{
  "num_hidden_layers": 10,
  "hidden_size": 256,
  "n_experts": 32,
  "experts_per_token": 2,
  "d_expert": 160,
  "d_shared_expert": 128,
  "hidden_act": "squared_reglu",
  "moe_layers": [2, 3, 4, 5, 6, 7, 8, 9],
  "router_score": "softmax",
  "normalize_top_k": true,
  "routed_scale": 1.41,
  "balance_loss": 0.00362,
  "balance_bias": false,
  "n_groups": 4,
  "groups_per_token": 2,
  "init_std_router": 0.0313,
  "lr_router": 0.000979,
  "num_attention_heads": 4,
  "num_key_value_heads": 4,
  "head_dim": 64,
  "vocab_size": 3810,
  "norm": "rmsnorm",
  "norm_place": "pre",
  "norm_eps": 1e-06,
  "positions": "rope",
  "rope_theta": 10000.0,
  "rope_fraction": 1.0,
  "qk_norm": false,
  "attn_scale": 0.125,
  "tie_word_embeddings": false,
  "parallel_block": false,
  "init": "uniform",
  "init_std_qkv": 0.0349,
  "init_std_o": 0.0,
  "init_std_up": 0.0349,
  "init_std_down": 0.0,
  "optimizer": "adamw",
  "learning_rate": 0.00162,
  "lr_mult_qkv": 0.4,
  "lr_mult_up": 0.913,
  "beta1": 0.95,
  "beta2": 0.99,
  "lr_head": 0.00612,
  "max_grad_norm": 0.5,
  "warmup_steps": 202,
  "schedule": "wsd",
  "decay_fraction": 0.615,
  "decay_shape": "linear",
  "final_lr_fraction": 0.0,
  "batch_tokens": 65536,
  "max_seq_len": 256,
  "doc_mask": true,
  "train_tokens": 320700000,
  "max_steps": 4894,
  "dataset": "wikipedia_en"
}
Below are experts of layer 3 (counted from 0) of a mixture-of-experts language model. Rows are named router (the router's row for the expert), gate (a neuron's input weights, with its number), up (a neuron's input weights, with its number), down (a neuron's output weights, with its number) and show model dimensions 0-255. Each number is 128 + 24 x the weight over its row's rms, rounded and kept within 0 to 255. Numbers have three digits each.
Before each expert's rows: a language model's description of what the expert responds to; "comes before" lists some tokens at least twice as common just after its tokens as in all text. This comes from a sample of Wikipedia text that the model never trained on. Tokens count by the router's weight.

# expert 4
Description: Everyday nouns like city, band, film, father, and second pieces finishing common words after st, g, ch: st-reet, g-irl, dire-ction.
comes before: " of", "s", ".", ",", "ing", "ed"
router:162149180166132104121104143100145135128149141106131115106133120131090153089169155120097142110158173165136135156111124149147125093131136143116107127129103142105127136141143151151155112111129117133121134100125152104097133112115107121091143108146147113111109063134165114149100088102179158100116080155081161122132128115127158137120124068106116149158085156129118095126117145105133102109131155180106090153112143158131156142142136156086148139116138112110064127114138089102110129167163105133108121156147130138147121143154071144133108120092116125123133142136142122118172085138138101166150122128173145154092108099121147142078139162152121104145107147107139127076129094144106130121143145141133140135177146091100096118161111143142157083156172130146065115137130131119146137118091132
gate0:119117099113102117138135119121119115100146109121147127131161168161139112103177129136143132114137169176113139121166120103128077151093113098128115105127128134154146136103121147126080123152090107117140127109151107154120089106107075114179107139112110134142081106104114081149153107140147115142154173129122139141134088123099128121170163116130087121138104137114166147146131162123124148090150079119113138129140161099139125090161118120114099107104116149101123070158106130154137095141152103106118131115166129129109151141171109150112108134153159122110106103124174121100139112121117093110170111108114089110135124152106097175127130141132156092096149122107122161190149181100116099154111146123162159162115137128160146129099120101121126143147165135099103151123117097181089143086178128
up0:101137140111126146106130116145139130130114151162104127138150090120146132122126137124140135158107096113136150141086140152115173090145136126139150142144140168104092083179155108184155095137169153086168159149135133094152141149145124142108158102150140129109133102134124182123131158101110137110118113146153104130136125124118149127086083111155133112117148117132115106103148120104095132142094152113148112154082177161150118150132124150135086147166131097145141156100162105134133161126118149154121120141121134157155146086135147121172131101100082145111140160138085116117119129144127150127092125137129116129130157093145166120103114105131118114166105152128143119097086105115098165086123082129123117097163094112126107133131101177088122091095078125116163057094118143108096120148062138
down0:076131144132139129166145115090130146126127130152137119159149095103102159167110118056138118163110137137157142142136141131107132164086130136115142063125092127162144122089085111145145081139138138082144159183140128142103157140144121144109120122124097156113157133143096118098178097146169161137106122115155140123121144111148154109146119087113127148164111138123132101137144107122116146141097129098110150132119138110132155157095162125126123101106098140084148108099121128116131117146105137129131139153143107103154129104163136102094102131068126171093119180117106158097123143134139130128119143134179090135175138115164137172055084119152103163129141180140144114109109089135129089105122136152131155108131099107128125113154141115155151136082104114133083148111097153138145119150142109
gate1:074137098133080084128110126095114087131134159122129120082114154151119156097180137116162144133117133152138133154130112138151111120116185124127118138114116131083161126142156138161190129100141104088121150100138090132085158086133079101091178097143130143108131116141147116110135123143143148144139099137135148143139115119073135126100153113092092161171155095101083181139124121139166096152132125136120117150123136152136156136152111110096111132126118124127114126083136125113079131114108141129100118125118138173088107144152138118126100123162145076133127118154109142098174119154128118107116145141141148093101134088158125103085159132120161130111087125148104119134130186156116131140089164156138136112104140100129102136132098137119147143193161105127140148132147121156130115145147183
up1:101118146109143123155127130180114134108127138141124143126105134106138134078124155113109125127106122117097104127133111134118127153166139134116154129124118166081100157149127114104128124086102169146130088124140142090116079129083129124128163109102087093145139131135104170119132118155135156129067155111131091122107128082129123149156101150154164081086143161090149124124133159136144129090138142124111145093124125165131097085143134154136080154137133122156101076151157158109122112142107129175119097162126106137149114127138107132070152091164109137117103146137136118142128080173122113133159070134149139158138102156061136096156130124094123168128138149136123143063146124114175100121086069113110074111126127134116118141135145109101114155126138121139109144138093109119130103148145116
down1:140130188143078097143156099132113118147099115108086133122125123131180140087102114157146120144094149155129168126100107135186137106171113111138128154124106134160203158110123128135099148129159132123139113132134141156126131156106093093116162097176130131135104141094146126128105106148161112128111145125133136080127150135127110104128111130108131124118145162143115142135145129179102119129166127093095087085112112138143116071143110167127131117128074119121139117146166126112116091123119128161096137131137152093133173151196131159089125123161100116150143102125100115146113129107126142107125138143140127130163164133088115139095114172171158134087107128116095146113148171126112120127096071149097155148107178118152168143135116158119117119133148145134161159123145121121088138094116150
gate2:152083125095099104091134164150130189128121111113107107125111113153141109098100098166102197143080171143162120135143117147158078151119100176141164115130159094157131152091152124156102103091125159177126099158121124124109115132116132151126142163146103132120145135107185133105150123117117137153117096120090154157156121144132133147129159124127097104140097122142181079156129103126122131104111128095123113131148105147112130133135098133115123174115083125147117134100155123157132102141116144103139110111092099129090115137119126154125125145103137108116131114075111107113156067129142101144118162125145077065140070138109119098123131182124135122108125111175146129146178135142113144127173126115126142117106130089121111118157090163155145105122131122153114127137146103118161125110132110
up2:150096126173192115127117165087111101117081118113115129125153147115146132104157077120117076091127091123171108128116116119116142134120125099114147119090138127080136173099100145112107129130075142156102188133113135117181108109151167128150137122123156169168146129133116160113124148124163138125149111132119148140098122134124130122135134136111117105084137090150120153113123108116164148144100106151156150137104108096106148136120137152121088125079140098163116102114104120175126104102128149144131078132126182143144138104117124112102100145124114139116115132142155151166109073131096115145110089069138107138132155126112146182142110085112138149112152106097143109109081119143164123106123092127111146129157150160130103119147127119115123191135091094120109160106101170109124121140145154
down2:127137129116123166163140127148159159135119090147152141082081125148104154114096131138120139118148154067144109163096145162121149122127145122119159080097110128172131110120098091084142122101168121156112135146104152144167149094140130108146139141109131113152135129174112112145143158109157123147157158127103154089142087134145115138122172118137167128127102150175134146150118118125115128119166155117096109098101202092129095148116129090109147084138154059125127129166116131106118137131146153118125128149127137087155136150110132127120065142149141087144122122103120090111105138093106137124088131139143146106142087149132098069150138105158124161103149140151091171124108139174108112095123102093169125123114150132133103135111143099084100131102090108170135117130132139101116120139126122
gate3:144110117126112126127129133112119144127172145138126134121123149136134151078115111089162138135127134125084149147134170144142156099103143113149141121119136091116149170131148166120147165116085111161125145137182097110088130128139119149106134152092166117131125137120160112099113136153109115125152154137082146101081167141174113104115169157175105093187127114145095089126101115104168107135109144146084125133182131136127138134098142126131117102130125099105116078140112140094078163121131131138093161157136096118086110087075118143124169157163128121132148120132177104144131160125149169167128140101091116132153132114154171109126115117102103105104131144133122109086162147131117143150122183111127187125100158133105169124129098125105146139171146139152123154150114141114152159094145131
up3:095122113139116121119113142111124159137106105129118117129178122125124120146172104135087105121127128132147140120117121105140072156113107160113103144161112125170118096116145153118113116115119147070140157154100120055139104119128145118130145130135128115139126126176093117174146112127115150127102121129101121120143092162100146111130100105140157107087102128129148152167109176156091141147146086085142113104106125139153133148149124024127146153130096166121123106114154128149134130105100110119148104124157150131145132154117077120122084110058120152126138119141126100144144146120104121137134092150136132107125145178126081176109142140153179119129159083139146152137111134128150117101160120157097135143140108106121118171146158183141186143129104146137141120131130142175092087119137107
down3:133114076148143107140106122095130137134097127134159109150137092092108109122147073105132117181132161107123143131135127115093141111126135137135117138145126121138142127113086158144145150147133106131140109121137105116136128164139130122110136177129133113132161121113131092138154124102116146129149087085122124131143088129113116165106143057100128120117125142098121104152161126110125131112130135101153112161107078103131141099125115135119107205130086144165085100115127133094113084119137138116080148140167145130120157147122139147140154150140131087097151107088128155142122129142139135117118136173204110120110112153114166080129092108103141101131074089117133103118110152148117136127087131126146145084140087171161160114141109131086173131136142107132182145105106095170119169089161094
gate4:141116115135126132094128111101143145152142163105130107156153119134102148102143106119141063134117158159112166092135111133182139121135160133129164114181105134128090125067139099148092100173102138127142141149106171093154131146118105137084139080127124135144112107112155144162093101100170152119193135129118104107131143137153142159164124121106172149176084109111136165125141116184178141146136137131132107173131151152116149148155081151094141128196116120097098112123112137100123117097148116128146116094148158187132147112091121116103143134121155124116116127101142108090139157123144140145129139121124129130106100147096116123126129167126126129121106148136127181118169136146154129094094126147161166129146086137105112132143134135148101133130136167119128096102112129129158145099168095
up4:118129138167067161114102102114134125150140114122106124134133119133098153056105102146138123142142139125144119122116121155095123137113110094146123132126151132125160155127159122127136155135094129164137107150152134067090084091148170118121142131167124134119109126114177121124118103138161143134120105117100163080117104116164143129147145113170158188145094141148095124118106147174148149163144089164113133134168122107112102150144143114060153093125094118108103119090109141128129133129140132207125070116111088128148108098107124166133200122100134145156159180147108168153142081098112162139116112154134119120111118111121123120141139151119128121146117131129126137101128135111118074125152137117127170155126146146118108115166192111091130123134137134161119103145124137131134127103104126
down4:084118120157161159127117133140140123143148058094179119154134165107156132141116161102123082095128146122067150175164114104104136165105097158135125135132113140127133145162134125133110172126173132134123117139138142155100172120159157112133118171097124148165146154159122118082123108116102148102136103124138166123120134167120156123118149148093197093093131097145156138132111169125123126148127119105141147139145105134092162098146096090134103147141138139134120144141163126113114119123095100141114122141136139129160138138145166105140173161088148109118122144103149105136086095087151089158177149134076134129100114133129128107122109128116098140134177144150140115129138095134126123106151141139147163146130135071099140145148109108104075134125124125166062092097124114127116127155136125
gate5:120124150121120091146117111071122117137144108136147105163139103109117151155134109126155133085101137140126112105133129156155071083178140134061078130153151172066120157127139116156126139126098148123160087105147116148086127103153110099142140114140118083115128083114147152136114093137147122138100155132152115094144122111133134168160165124154123131145122158114086153134145129128153133119139142135140114141143086123142119120150105111127090118146147151117103117120188140121134151113132172155113113131117105149106118121124104108135180168098116141087118129139107127136142119186100186161139066112134141099145108118122119089102125168151119163103079122172125176087167104132109127136152115138123165133152106144092077134108128100111129127121170085117137150100140102116128113136131119
up5:137075118146173159122168112156162128103088135144119121113069116112158118141145111124133147159149147093142109108138093128179125149125111130120111130116128146130120132122106099118152113106149129151083145108175150109081125134159142127137129139178125078115117166102161099150100132130127080156160124116083111125166127154120089147097166127172171118139119124085126104155134124148121130118174112104124124118143151109142107085133134132122116131140106136133145112073159158124139094126151108094108118130141092110096122138121097152137126114138117137168144106156127158100187153156133096125158134118076167118142123128112091103152131147152139128087124146126127130141147133171171133159140148145108145108149147097052116155136110094108092085129135181131138132106149108132184135163120124
down5:142114129128137137110124091095166138119084114125163117152202185129118107119155105150145154137097103140108107142137136100116130114091152169186134147131143142125112145146122150083125134134111107157104115114173104112117132126131155189136090155094128129136121142123150143098124100116119117116094107114116089129163128142106151120133120140107135148108139101105116163112137151164112147095135073165110136171169137118141128137108169161087097119120176125098135068091105100135143123110114130141134124132121115127108158172070153118096127120145127138131144149109149189078130139131157148109104116136088135162148133105095146123111152165128196110139155111105111110161134143113126116173129125078128147089129086128129103126144128137110188107122141135101129138141106105118137170163140114
gate6:106147131133103122117127129141135181161092098114151154152134131140123158069187159105149165103110120165101145106111139143091121119082121119141128105126162113155139110123151135140096108151165143114158089135153085138103120133110100139116099125157130124106129109096136125182113083096118129139160175147100135163131118127183115130148142096109107139130122153121091126134098146141154138120119097095143128101104142093111121096086158080120134083124088142091151126064118156144131160130118123109157134128163140097102132154165106149134139120148134174109177139093172138115144154145138101113065137141127103115143163105102155118156146163169113115129130112100178141111119156090127154134153121092126135138126097142133139161158109127123177126137174106108116133123155117164129156114111136
up6:163110115121150129154160146100125130123159138173150114076147137117137094197093146152111139122119125123132112165153113092181114121122091158142193141133117140146125109142091150061133147098140083137138144093115146143149128117130172078091127139107116142121119122189116100107150150091117102144101121131148135109137167143149174133132106132140143111150120123137151114096103109121137118104153183121083132150165134125142119150151155141121088144118133150114120178167158106147093151114176169096103134115131118133113103129116110114142166133104152116108093114154135102153116133107127149156116115139122119130127127137129110131085103132127106137139145147137124121123121109151155119149145127138131069141160148116112160094086126180159103125050088159145154089124103123130106090134134100
down6:182143114157119132131150148100105105124142095121067103136134128159160099161110144131137124124113143151096152114137103100101099139157112095147099151099143080108143128135136129134125115119098083131127148122126144141094116117125133087128152128154178076109096116091118161137175130118158134135093179120120108144113099089148141120078156111105120144087106110098147099167133133096144169122114122113103166137127114178154157107122086093090106158106168138144138116107142099102086162123106097135171140108102155113121097134129120145126121156150124119170129110175114123172128133097119135155104165140093128140109138131153088145096153110095147099071103137117079163153122150101156112143123151123149129110163154111156144129152102098150155138094104143121137112111117151136145168125092133